Experts of a small language model: 8 picks a token, 601M tokens.
Below are experts of layer 9 (counted from 0) of a mixture-of-experts language model. Rows are named down (a neuron's output weights, with its number) and show model dimensions 0-127. Each number is 128 + 32 x the weight over its row's rms, rounded and kept within 0 to 255. Numbers have three digits each.
Before each expert's rows: "comes before" lists some tokens at least twice as common just after its tokens as in all text. This comes from a sample of Wikipedia text that the model never trained on. Tokens count by the router's weight.

# expert 70
comes before: " ", ":", " January", " October", " November", " September"
down0:147174099051138087136131125157111171157125111077059077132151100160100117062092160082097129069113118128135150090142121167123161173145099110108110185128082160151121146142142138224071180093135133083176187142156114136188105098152191128208113078116089168136097132078117121148147161140105138151143169120082141147092126131127108132155154145168126147101101084142144122139126111100092095137137
down1:144128155133097150149141083116136148105089089126120129131160200154134098125153084088167111144169073124085081113117096124101107152163186176091118132172108141078176114114148131140189134092130161134119151158146169177038117146121053184111108085137079079133099114158086128163147174155113151116076132100141128166065118150194111132136167104139106080155135167131088191167143095099117127155091
down2:084147177124097149111105074141135179159138109147140113153098143137149128112155170121121101144122084125178133142192096144139146115175097166167174131158157082162074159137050185117167103056136096228136075134147082147124096084139064146106101147128119090145145134168120094123148134109176130119061118168137082155090150120183146144119138124134138119152124107082169130112062066089144144103124
down3:127198142122136169087127147126154130116113126168139124103107158170118123160090200155111068140098110079127167153096111083075138115116133141102188121144131084156123115162101126092139184141164126105090140137150139073102116200095116136167160119139123142151150179124081101048117122139130153159147067166133092117137149165107130190158125200084076169085161140104181145067074093095083145115110

# expert 79
comes before: " to", " that", " the", " not", " a", " his"
down0:120127092154103106140154197090083126123113062169153091133122101142190154086151107136157094106186166100095144131168114134089191167151125089124128093106097186168138087152124156161137149160120091110104145142130065111120097213157143151159127138125161115155127148137146126069120068099190133167083158180104119135097129111130072072138100067146119135125096101172181114126162059130142088153141
down1:068133148140144198081165118206150082097151163105067127126125108149032139110113087104139140174042112130139036135153164084150128128167134144175080102155172130126138113167141098125132081149127093144152160089124134186126110112112190136119129159190057108120119102150153098136153104118158187132096147159107158127149116109129093111093137091101183128140139146124109118116171094138106164162120
down2:102087109114130111131151155158143131093147099170094119181155099091196104128139098131100068134190069119143186180121133131164148121156125105116099156103073140129098090103169129092066108152120089149146121201161155137128123146126123179147136065159128152144155137155123150089126114127141112189199131163132095064103178123104121147124032170096136156168083098123149130130172130104059086101151
down3:075100034183098170181106137126161098155074142170107137131142147144123093150062145092104042132098131137112113109138149116133121135172132100104191130097132179136155115146123173123098147166144079138121152117168127161104149104106118131107193152135130146117148136177173107089171117085116082138173101126150107080100086160094136098123176119087146091116040134134190129203131131136177117127155

# expert 74
comes before: " as", " to", " by", " with", " in", " and"
down0:114141098110144156138094163128172144133123157120156057131133161151178100124140153144138155173132136139075133165119173154178119105133085115141068098102096093089129129118095155126112096161145162123167143137176136108162142154117100126114101098160150123177122134126180152060174112118065110102100081086142129156196171164082147118073171131078073060084173048168213120117120129112126116152104
down1:115135104174135148112122135170078110124154143094125173114132076090096178178117151142127113117150149130159104155095121107116141096125164106197178109159083130034138087135112141111204160125155189164113042176091132122101171147105185118137168142184165091062158152099108144105118139137122135055153130123142107147144125088149110123100140070094138146116120159086060130155134116155074095162150
down2:164078105081226105146091144109157145139178045091111184134150163168153137116094076129137131153166072098165117120155114136094085112134107143134179190144113125094125079181183160060133116054104107092122111127080149164120112165115148129090113090120129150095124147169081148136146135124176101120122145121177135126161150105160153152085155125154147091130120167089193130148134141130095142080075
down3:080171111192152132115137121165137114141112145154084091130092113178175116107169074077182144075126110162157137127105129136153138163159135054111139139126154115088203147176134137156133101070113103148170059127143169194146111133143128117098175139073158123082119096122146111079090072123165097136075144111125113059136137139085113140130030118126158138154195164116104115109143122168117147136150

# expert 89
comes before: " ", " —", " +", " −", " .", " –"
down0:103123138074151104118187095114066103159117186167065145144162112099146157128183121180132122151123094167132156197121086103164153148083133115083075098122145121150033143133109156108117109149110149113086151109127183132149113110156133130088110140128187089088187082144096080163117114159122117146145140156164145069086098126092141142175043128146115111117081183141107160161147166145136160104157
down1:114133121112127098129149145131115156098075132122201134187142089147119113124164175119109166105099168087196108169109143126130135103130155054121096195106149101169090135147137135151136135158099171061150156118105132174134129121104087119123129049075083147122151080100197175162109128072138134121123174165134127078090189108084178106079117137151142133119118190105129156138065084155138092119181
down2:186182109128067093169120140128179114125160129095172113112126150139111201073113141110139140110104159180120130138077139149084108082145086148105148143192132174178125113202128072115122131133131145115100147142154021108117139140109148165115091144093189117112103140157135105157146079162190113116082139133190130103120096112100175077215123132122080142108088124116154134127098095085121138138134
down3:117122102156124160145123156137126128128145119135203105138117166089119188114092086163157130169113117168121106078106161165145254090084214122161078133132122158144136123153143112103132094192107132124112041102103165120097091142103125091133124109113115092192194121128055091125160141109069135141105144095172147149142143148077119158135148135132068150125129097113182139143118157110095096151108

# expert 94
comes before: " ", " Votes", " Candidate", " Team", " Party", " Title"
down0:107149109172134105147083094098088155139188165183100112158099143070113167131138137182150127165123087168176154097172156093185196108127139116172104116127149140112119117098166134119134108135076103158099150209146151106110128164118125102176056071133085146118091126105153135137108101143091166104169147137085134141104062104132074119184094145085122129116113053126117198073150143106172142143137
down1:086060151134152099127130138107165174078144167089151120116110122097176149098035099131102118110104157148167082112148139148205246139136131145181130161150135145173120125173111149151142117070185111087088142123104136151150086076110085153102115122146102147152168091144119126113160157086107120088148133169111112136119188107096129140110033113093127087148142157109136100136131180134127123167114
down2:076115136117154115137132116152133112133145097074182097090127152117102123131153110144109140179128063120131127152096096147118251138135125088136126194141078130149159066103114132116100124109103142133141120123181142167142129117146142148090122175102139172063151168122139136122131131094155114153115081156093107110094136154128166147123141143071102163144071124085255115092106069192142118185142
down3:131144101155073137174051110155175113135103100159111113112110188110098154117129151137061155112149115092108124115098143140152101109158097224184154179085130075129079146175074166125167104091173093146105162125129170171086161112106162120105193134111143056121170131072099099115118108154087179102161143126155129146082133109141141122153127196169133133113084082162116145138098155097117113155135

# expert 45
comes before: "|", "19", "20", "S", "born", "M"
down0:099110129198111147174164126112068153088143105102132148129111100150127095079084142159139122136115150159103124077106156140032115197080129109105108192100207142131160171126170158166129113081111139204120099171147134088127140136141112067132101084175104156080158112108191129143106129131112138130130138119119086087131119134119050207124127139185144108106146092137081143116138110159175150144133
down1:116140068144090099120171101102130121099176128156151088121158097141049119089153104113167139122147111152186145161150128114132075100126159170133080151138059124113129137148146175083102155140126115141150126138083140142167104113155097107136128154161085131087117113078166172084090062102136106083141162076241068141096184141138169129137102112131117166113156123124112144195127199167140118151167
down2:156165114138171107143159152130124105112154166154074176129140112103134117160108123126176158124136113082106118183095173125145136084125080083154210101115114101085157170106116160133081112155121130114109170150098132104085120087148152127117119136153151153121070120106108159122143087106169093172062105119152098131163123057197144093174228124102176073130088098103095069146186113132147153091161
down3:079058135130101152104136122078042093155175145132145210145077157168146112133127164184118170190148132077129174122090139097123066113112133138106065118117142132080128140138118151150125184174148156138115155172127161130089101169087104104103163073115133121126082173125149136094161110171088146153130102153104137104087158121087099177150128148124085166150171118178184094138120113116071106150092

# expert 6
comes before: " ", " and", "00", " but", " which", " he"
down0:196085124177111132063176049136130106118102142099133137193109192088145127130097154130091163104110164163177123082146091149101101110103139081154088139083140131152062091111098121160166155121108086129155131107181127109125166124119148149158132140113087107184086151137148114142118105181132149101050175150183139091109143146172122109124144159128134172156186122126051168178072139097122116116115
down1:112140134071086109162180118088166156098117102072143118137100111118091097154157142172129170179149131128168096123127133184107082106142161108111097092135163133197132122142161112173152153134080065173158047075114118103162135204099140131170106155120165131087141116143098148043157060121127104084161134115117161124111142070186135093178150144122147144130125075116122100157109168091132159168139
down2:122125100142166158166087166129101080134116107158070145088095173088143121137175150142195153170058088198162104146091105130094159054122108116168100123172118150118128093164155123147149124082133127121117133133136077158165112173141071132180147156155093142162079136122138123085166127056092090134120160142112142163134157192139120184104100108084112165102065157078119136141158129120143167114067
down3:115099069115153185136090072107133133102110120128174201147097166108106182137125125138128137111129152120110168103088097148184142102099081173127157106109105145100148139129145133051112158120119180131111104132136096121138191085027123108100156077166132148169081160154114121141066168172128146193132140118091088146099125084108177116068090141188146132132101127124196138122123189114150151124162

# expert 88
comes before: " ", " ·", " —", " United", " W", " L"
down0:095117160147131076088080116131115114152169122124066197115095106110136137187104138106209147164118137154138123118145163104137072183155123154117134130139058150196155084137104139144106132102166121128065160073132206111098111192106122089108121109150104131166074197172113158149121141128136119138115083115119077135173137090110147156129106146103150157140126185129074090192164075112113089132112
down1:153124125160055170063116087107117123125165180132182163126130138104144185106139115185035112124067062143108154103098120126078113150137091094146137162085108140145139157086107191104068138139121137135172129086127153164163140148107076142117123139137114145197124119155168122195141127153143131124125121165147107136140111140106108057103174118149155069098128078157083173167137097136111091128195
down2:126157084137178116144117146181127109158108128109135070123132111106135120131106108221092102053136137130104096142175119093140186153184119149130122131094155132110062094136106133134112104108140148096120150138150138136197134143116077174194136110054158174118147170150126064144129125129148091112102118177109173109133098120105082116130015110109098154181165169149177103184122112149083126143149
down3:112045149119160090113182140049101162109125147157124139083110163172139042128113057099110117120107122169133139137075118143147154165103166146156130127187149158114145148102122150151173186170094105160112174122106212154163080153115126100058141116095128097180144099129101096158144135171089119150127143151090127095153106169122070107136106152088125133072086143161131124205136138120114111121101

# expert 64
comes before: ":", " of", "\n", " in", " information", "\n\n"
down0:133085136100134172115159189099105119107061154096117169146144139108114108086130142150108108107144106112186173112175116157097090128122120171137161205103086121162106129114116167104078106113111192127159148114185086171142182117081140139091155109098131132135110109104071110159121108148071117106092163106135126160139053105172109144093189117126165092153187079119156183186202132129079135103138
down1:129108167159088151118092127087131062118141097158123117074106081179092116092145157119131144110154115113103152173142063078080056111127189154153162137138093176145156136149100117156143116123145159157150181109145087117163148103161101105133105137133071159143132149131084110181107142185107076147191110114089081106108135111104143098164141097096173183137163160137185166159118048198101121114145
down2:074107078138192178145169138126149158086143119133143119147173078104138116131143110159114132158098145147118142154115153095095103197162160140088168124181133112103174141118093134146123158158147131105132078145081080129132120159087155180139128152165076139134119155134120116150066103103122095120074129153179123120194158098054097128096140111118097096081145141151024185106125159150090139191064
down3:137124076140054119115121178153110148138150140099120061102135122149142157123157093140163124116135105084091134108058094201132111093087176148116072113085085078109089118159167142128159117199106133128125141082179186190111106126148144129115082228138146114140139098122144114173120142111099090170111137122095115122147166158102155119111147139174164083190129096110082133098110149106149211146141

# expert 41
comes before: ",", ".", ".\n\n", " and", " in", " ("
down0:103126140129157155130145174122128115118113160134154075157158131162117112111108117100056097093099167143134104136162122181135116132165126147081124144113117144082115157089107162147118159148143122102193156135117117139090107094161154135126088171112153065134110110135114114118135113072058138106156075135194105131058102099146129111083211124076168122129186109125248124197183121167098099112152
down1:110150140117140172118132158169099159103162119045153148118102136086078093165040124085128160146130116101156120112068120110114135135135137061081084055190155124193174087106154096198156113138071130152095179145141158138156140150150150074123123127129157123135097096118128143129143104167154141200167098094088177091119117191126124135097182139089103137102114163150190117104142099133123123123143
down2:131146087131114160124169154173111136088103136159154114157137131116086174180153098152150067100109101141137171095115138090076046155165117116150118145136105172107101092153157133084059114145096161149100071139137136118086147138115162160134122079137042074137135111115109078155088160129112137100124091119174173132122152101137166169180140076125177145183180120158233126110113090135120105156145
down3:209114128106140153135101114139145081155167096167169085126121190089102124121139103133107142119142127104131097161120182136130077135112098127164143127126100102147119132129145158174137114169098097066225145088135106128120115180116074132127170128133111161176146057120078152090132101153121111148177157089197106161147080054145118110190085123092126105176119096142167084142152140097070174085148

# expert 58
comes before: " the", " a", " he", " it", " his", " they"
down0:131075148120112180123126131136163211169093172110144150071088136140140123163130131182138185121149099149109171114160139127078101138122085144067151158065160127119084185131089117150155173093100107081188128099178138113139055161095105127136145137186113131126176165117153096071107156117107174145130142122149111137100110078119107066181137129093100058148069131120107134158126160175123124084105
down1:125145108145192075112170113175162124134133101109160089126092122160103154125118170152180123131148099128133137085130068150103225117151108064100118163176175128064100064094127080107161155108126144055168084083146140155103107132129095134121077134135141109151139151098130188159115137135103149113142168149083148141098150144154177138072078157171099150179137090104116170096156091111190130092125
down2:125201150124141107142136129101132108121077190109074142150113143091142122137123133106139174150112094128111145098134123159115160114141167136123083129090112074142182129129152122068108133056166124149134170062142109036132170117141116114098153153145124085079137106128105053120099121094089155101143101189184143101125125130146080197147189118150107107106150130174172139063124153196158152199124
down3:162129121140120095119138149166121131087128164112138159146166112129171198118091141127118083095126083150130139109103155128156089060115089127125169106127110162097075151162161121112128136173114127123114159201090080171147164039169059116118091126094131141116080106148178161118128067113161189149163109150150142059111104111123134074158098188122183124171079160142183163106107081130099114164121

# expert 27
comes before: " in", " to", " on", " a", " at", " from"
down0:162080137113166099132124082144132072064099099117120151106118097133134109150148178128166108182123168122112144067129165123072151236181136135182109130100104183140126106184121145110140165118106177117129091114122185110137118170153190120165101130083120127128126121120098141138115101171097170090074127065099155137138071172145165160142077166115135121077079133149196141104069127107128133143109
down1:139088129138167158133136121114177093111103151136116122062152131120095154139156025167116155124108082122157122128152078151195117103134090169205137084103125105107149086114104159133122138085117111159129165077053137160116182132131107144128138171069096145096116076164108171173168087110148101227148139155094064145104161114165175142166114127097114099144152095147093134166139143118113104114148
down2:131118123136080143138154139110128153108164157170071136112113103131183144123111131182144098092129182111148129130111095135087142131151086119113206124156132099123149126136147132097152167080172059152077112162156084139150140095135081112150081053130161129137166091124114107156177126092128173082139107046101118202151117093126138155148173114093079162166132238139140149065146151090150126125113
down3:189136074106118163141130175104114161072173187134183088129068117160113189112118085154153125146086124092101147130087228139096125139131154155073113146126143144150150186138151076158075092194096131079152194083065147135117141120173127165114108168125086105110111148139099146186106109093127118078082124141124137141131114113084094147089076121131086135118176150126138121101150135150146149110163

# expert 65
comes before: ".", ",", " |", "–", " |\n", ":"
down0:178088128129092120140114106110127167114113132069097143110147147116149126133119135172102148172084126120123178186137114131176185137101126160171093126115150116186202086082077154120122069032091146117123107145116158151137137120111131139125140087154159193109120114188077152186140097049137098156137136114103127190111108183113106148070117167088093140122099096114118183149099123107115192094152
down1:122136143116080148159150112103131127139073114116062139123142117108068125129133071149136156098164127109143128148089101120123083195090164172137109119132121096114122155095139189100142132106157130173110243124140190176114080092157194118094179105081118114100139145130147172069104103147191115087095161066151129092135130169147123087141093120125106133104167171121102101171192127143121080164158
down2:044176176109138170112128161127149147159117153129162135126069120137139098116171182166138079120152165103119149125147064092126167067072104121108156134084131102116183049154095121141106166100135090070044116140130148126145132074160113119105171098126105102103085106110153141154140087108139133154118172158190066119159198156118102139146099124150153166153162190184137153126132137095138118122125
down3:105141176157158180131091172151109151107173118127131113130067162230087133138105139122154098097145099132111077125115160112146097142121100191168114116121140094135132035137149091108131164148157109087183114076160138138176095188108062077108143101131098139105112158145091154143129113163138159159144123108087198107108144145165116120079128140121104078164188144166105069090114129173172116108099

# expert 23
comes before: " the", " a", " his", " New", " their", " K"
down0:112198093079103141130167137126154132085119120080118139150115086190132097129155125119170168101132086136116126139099139100132155151155120101105166147189118151125153126096123109143095121155144181090101140101140104194109142135147153111144133145055144145136140158145060129167131140141051200179096138097075106110126049079136181119116168104131163102101135087118244119126117131142126094155065
down1:083138150135082128089163110127079059109086127134142148126139119150142151095108188108150125120165045137121169112117131166100144083076090099090133135089140150154183113181122115114105149111131102134113139087146113166104069118159141089125164115129118163112131083165150131084169171158136136103094116184160171207120125193158124127214092207104096166152107061173120132127136110128150112151081
down2:106097127156174154147161124126134126098171119146126128175045148154132124090104096132121119192152088193105149108119142146130157120131145164145168191127114131142115137118127133080148082108123117110126165062111171132085096117105132125055136153106112156130098110126119129160162123150074164078197130125151152129146111113092106111089073179112106085092144099095255151102174097151103142133120
down3:132080108102065098120148143139127163146117155130123161111140164062160119175156133123158081158124097196131101120166171142095125109149115209099163143168153154144119138107202142140056096174110114156155153086149102168061145071107144221113108141105114111142135121083100133164160113107102101118074096113122085075165108140159137077156131115147133181093094108116123170152149180121096106079100

# expert 52
comes before: "20", "0", "1", "19", " |\n", "2"
down0:209193101096119143106161095151113157122098093093095183117101128195125116142136170120132170126111078164093130109097144142148206168095063080133161120099164167087149109144146093114168113194114129103091143123107088128156105137141148128090128122096131169091141117116150152133095064116122150118104108143130141184063098148192172124155092136122091146156089134144231115156067103141131141105115
down1:121130186118114135100120107138094154118131068164176119182138122140081139116129152149159121063071173115140156106147180129084186062132149112080144082135136136119099071097130150150151197118101136089120110110096149099126119188040158147137148112135159193112158139146121162131148121128107119113135109153207092150130118142176099125155072114093143128195155105081084136111145084167156190068120
down2:127129164084143170116166146145180140115171163108159125169130037115128149134148113161186102125094094040154085105096139089089157119093126162134106125092132103183123120129147142124120181123080192129079156146108160121091094133138107136145113146150130130154153124165145171135085097111081122138137075155189117144131157103151121145118041176181160057156138106075120124176092063119087120146159
down3:180101140149110122153149056120106119139084164174149138132117105159132145150107138076149176133074175134092098123115148127147194057153162180070154153117095159129159150161170131141165155205115141152100155137134132168059071117129113149081126118124171161072139100106175157095115142152102124174193099115152086076129104157086106113155098153066129072126107122122163088162118148095123109078099

# expert 35
comes before: " of", "==\n", " in", " to", " by", " on"
down0:157122136143085147105138093140086146123072122125159143143168185153127084143084137152113100135176078113097176149169126138113186077147123082100076094119144129145183115093082044124113125139161058134115175132233124151126082144117144102147148141171091118119170049219163128113098080095144127125142074124118157111129129110102149187145117129143149165168149152167116135131142113089133106102143
down1:139157115181143101113126165093136134154131130104093139146105082122107151190092040149098086164140131099092139107092127173100091084129133154111104105078139087156166136097105090117130142129096163113111149109146131110208148192163116189120134177199105137133125180152149073135125141218074162096148143076101100148138172207122102127112081132135096160109100169088087166144105151103109138128121
down2:167080113095147119094187133087164162151137147121154168120090123124153097085168155195109153145122131105130083098095135146150088110170125168110191125076133134057095109107170146129159107150116068182114171142162122144111151139121167060123119182064113178140152127175101149119139186145147143126129111137082163088139112194120071127111118101096173062125088121096116150145141159074051112124145
down3:165107116122147172141136097215135108121100163136106136094124134176130095139172105121131123156124139174129118141198133064102137162051161159142204105094090098072117203115069117123134162157114115119152130166152129102145143171113182087156116148128146136132085124101127063128052148106085123122125105125110101132146128152145132066168162104138154125133204140116051131117079171114105167084094

# expert 44
comes before: ".", ",", " |", " (", "|", "\n"
down0:062107120127135152155084120130111106076140073120085171137154097138101176189152124116142143125111140133177174081136123067172210098144151139122130134170114159119128121194171138191101114144059120120135120141105149107093102160110144146181147080179132137122130075126137098097109208139102096097150099107103166184096135120138169124132061147096086139185150155130148089142054123138100086156117
down1:166156059066079156072113148206099120116128067175106101096107082142165119140116125107153165112149166142122084127083119134185104116138147132132142139130118104116121061173187132157144115091155155166098067126105115115138127137122125128106184133085123112130148106186094125073191119130177094080149129134124129161148124090144164171153153172166113080130102186112145115100097108222164119156088
down2:128119136093104147138110077100155087101120115213108215139168117102109085112095167158127143130112139161096143105084145131138206094151159101111150130084140079216085135168134149126110102155182094072171085078153109144127133100111142151173175180083113104130198098101146152159149107086123149191160139061135117082101106145114115123158133094104122161129113143115162116144136150067162146103121
down3:093164143122114085165151101071077123108081098096112087131172150113117146118160173108124087131109105147081181162147156133126189156153107159148108105159109121147142135211146104091077085195117153089129149232095164162129138161168114165079129123064152112152149159153159092163078118100085116154137176100156099088131138096159149074119147165111118098128133107174111127106132134126145116047111

# expert 37
comes before: "==", " the", "===", " by", "=", " a"
down0:113210168105097142142158105092133108170100108152149108112129110128170232130130113116139197093166097126117144110105117099157174111151177096115175101132128190154128115108163133183139134109076112146112152064110129106063124102143116158139168095133107146130121160107124143109160104095145093146155092121152154091146146091118153075158216161113129136125114111104080108111076123119036072192139
down1:142120129149078161112117180149125124130149130139186140058067131113095123146155188126124206156093114150135083169137117093130162108102169107136149073121117151152114175158113139188176111147158136138100176114079122098126072185102195176093146075093129141150101123175164111130081145082082120064118119140081113054091136161120138123167116103105124153206122170147088095126118149135126137092113
down2:143091127176170072146130152140049132166139139127103112034141092110129102179193097183174144156089150174143132114080172091140058142138146088149168154134122091059126089119116104132157182064092126112142104103149113126122120136122105135169137158166115176145171129121119152141094070085119072130115093103120118175144149151105156076154206128184155125118166125105128105104123161096122142161114
down3:123122147096098121123120107113139138078155178091120151163089172166119148118154104143050114155163108149068133109124070144102047074109126161133119126091147133161149120115137120121178106114144145135152138137126117186088193166146150072131125150189191086116075136098136139116105104143181140126171118156060209088135120106120132132107017100106138135127157191115194152098123135131145118145127

# expert 72
comes before: " was", " is", " be", " had", " has", " have"
down0:111112137121140091130121103121106144139117098085156156149087049139125117104106108144140116088143096109154131109146144119110131173092138168135213141156125120103131093111122175090116084081120153173099142100171126144175143147113168165166172194172103122141162156154148079049142120135121060103087140196087175147128200160152111102099105086099142051160100189090194143138110133137136129086110
down1:123142150160108089169155087101104166139064137123126116159105112143154135146158095133179121096141124119165171127125079111101114086170161134142116088098122126141149123187147108141161122115134113240165161066117160076194093112169156081182140138182145090101147150087144151084104129144149111095038150124117127119067156141124084098175111115133074195159119119074138075107101108117149122154138
down2:130123130140171175201123135173135145128129094093205119120101113199112095133085111128144102152142110112121127107163085129163083126105119128103165166136118180205084146107098113145196167172186102084115087119164122165096144103133099074117101149085144107126160163108110107051116119157150155045173112149142095118094100094159144124096142126115119175153143053163152089115179107113137097105167
down3:124095111166132143109112155145103087172103100078170079126071150155117147156096180165168115172159135154167117121107157069121053153125101172152141134107136138102115189060127111129166147093157130168157104193100116123112134169147122145120121110162097158164223181091172118091073149160138120128108155081063156070134095174125140121123101120146146093160096123037110134119109144114132120111097

# expert 33
comes before: " in", " by", " to", " a", " on", " as"
down0:128140089103057157131143109122155109105099074072196153130147118134170176085115074112124124174108090124109125137155128090137135116104174131109171164160108104191118076097137072210137154076148150174141117195137138107083142117086172077138098131112136119078145160083144146181162132160129166186149068148146127139114072178108117079110130104141134118101143057136185119147166115126137100158131
down1:134107120103125138141062176111131162132154114143141137137057139154173134139075124110127085134218055142126116129123176110161147095086132111154093151129046153149073119144119152142091154158180145076115150094154127125065208105162161171112153111172113105120122095141138134111133171121122108146150124130185146140165154110126090090088136166089125124120180074166080065138198108144143101072129
down2:125109178151123114154127119164118094095184140127101107141128126103093116157125107135148219172170047151162113092146082096148117131110136117131120100152100102075074189169177063141163124121110115130085106047107084183130141086124204158169128097133161162131155134125142165181138147156075096117129157106104127133150156125143135123138110183075091191146098087157068127116142134072129157101114
down3:142114100104118073135140146150137094179123177136138103110134118138158118152098156089172097095102152114089143073169173119142146175089159161060109098208188103109157191122112090158147128150086107153165148160143136124084152152119159178154122094012053122124158142120120183129135167109162084161126118116114141065108119174113131120110173145127078091123088110074101167134117131117155090135142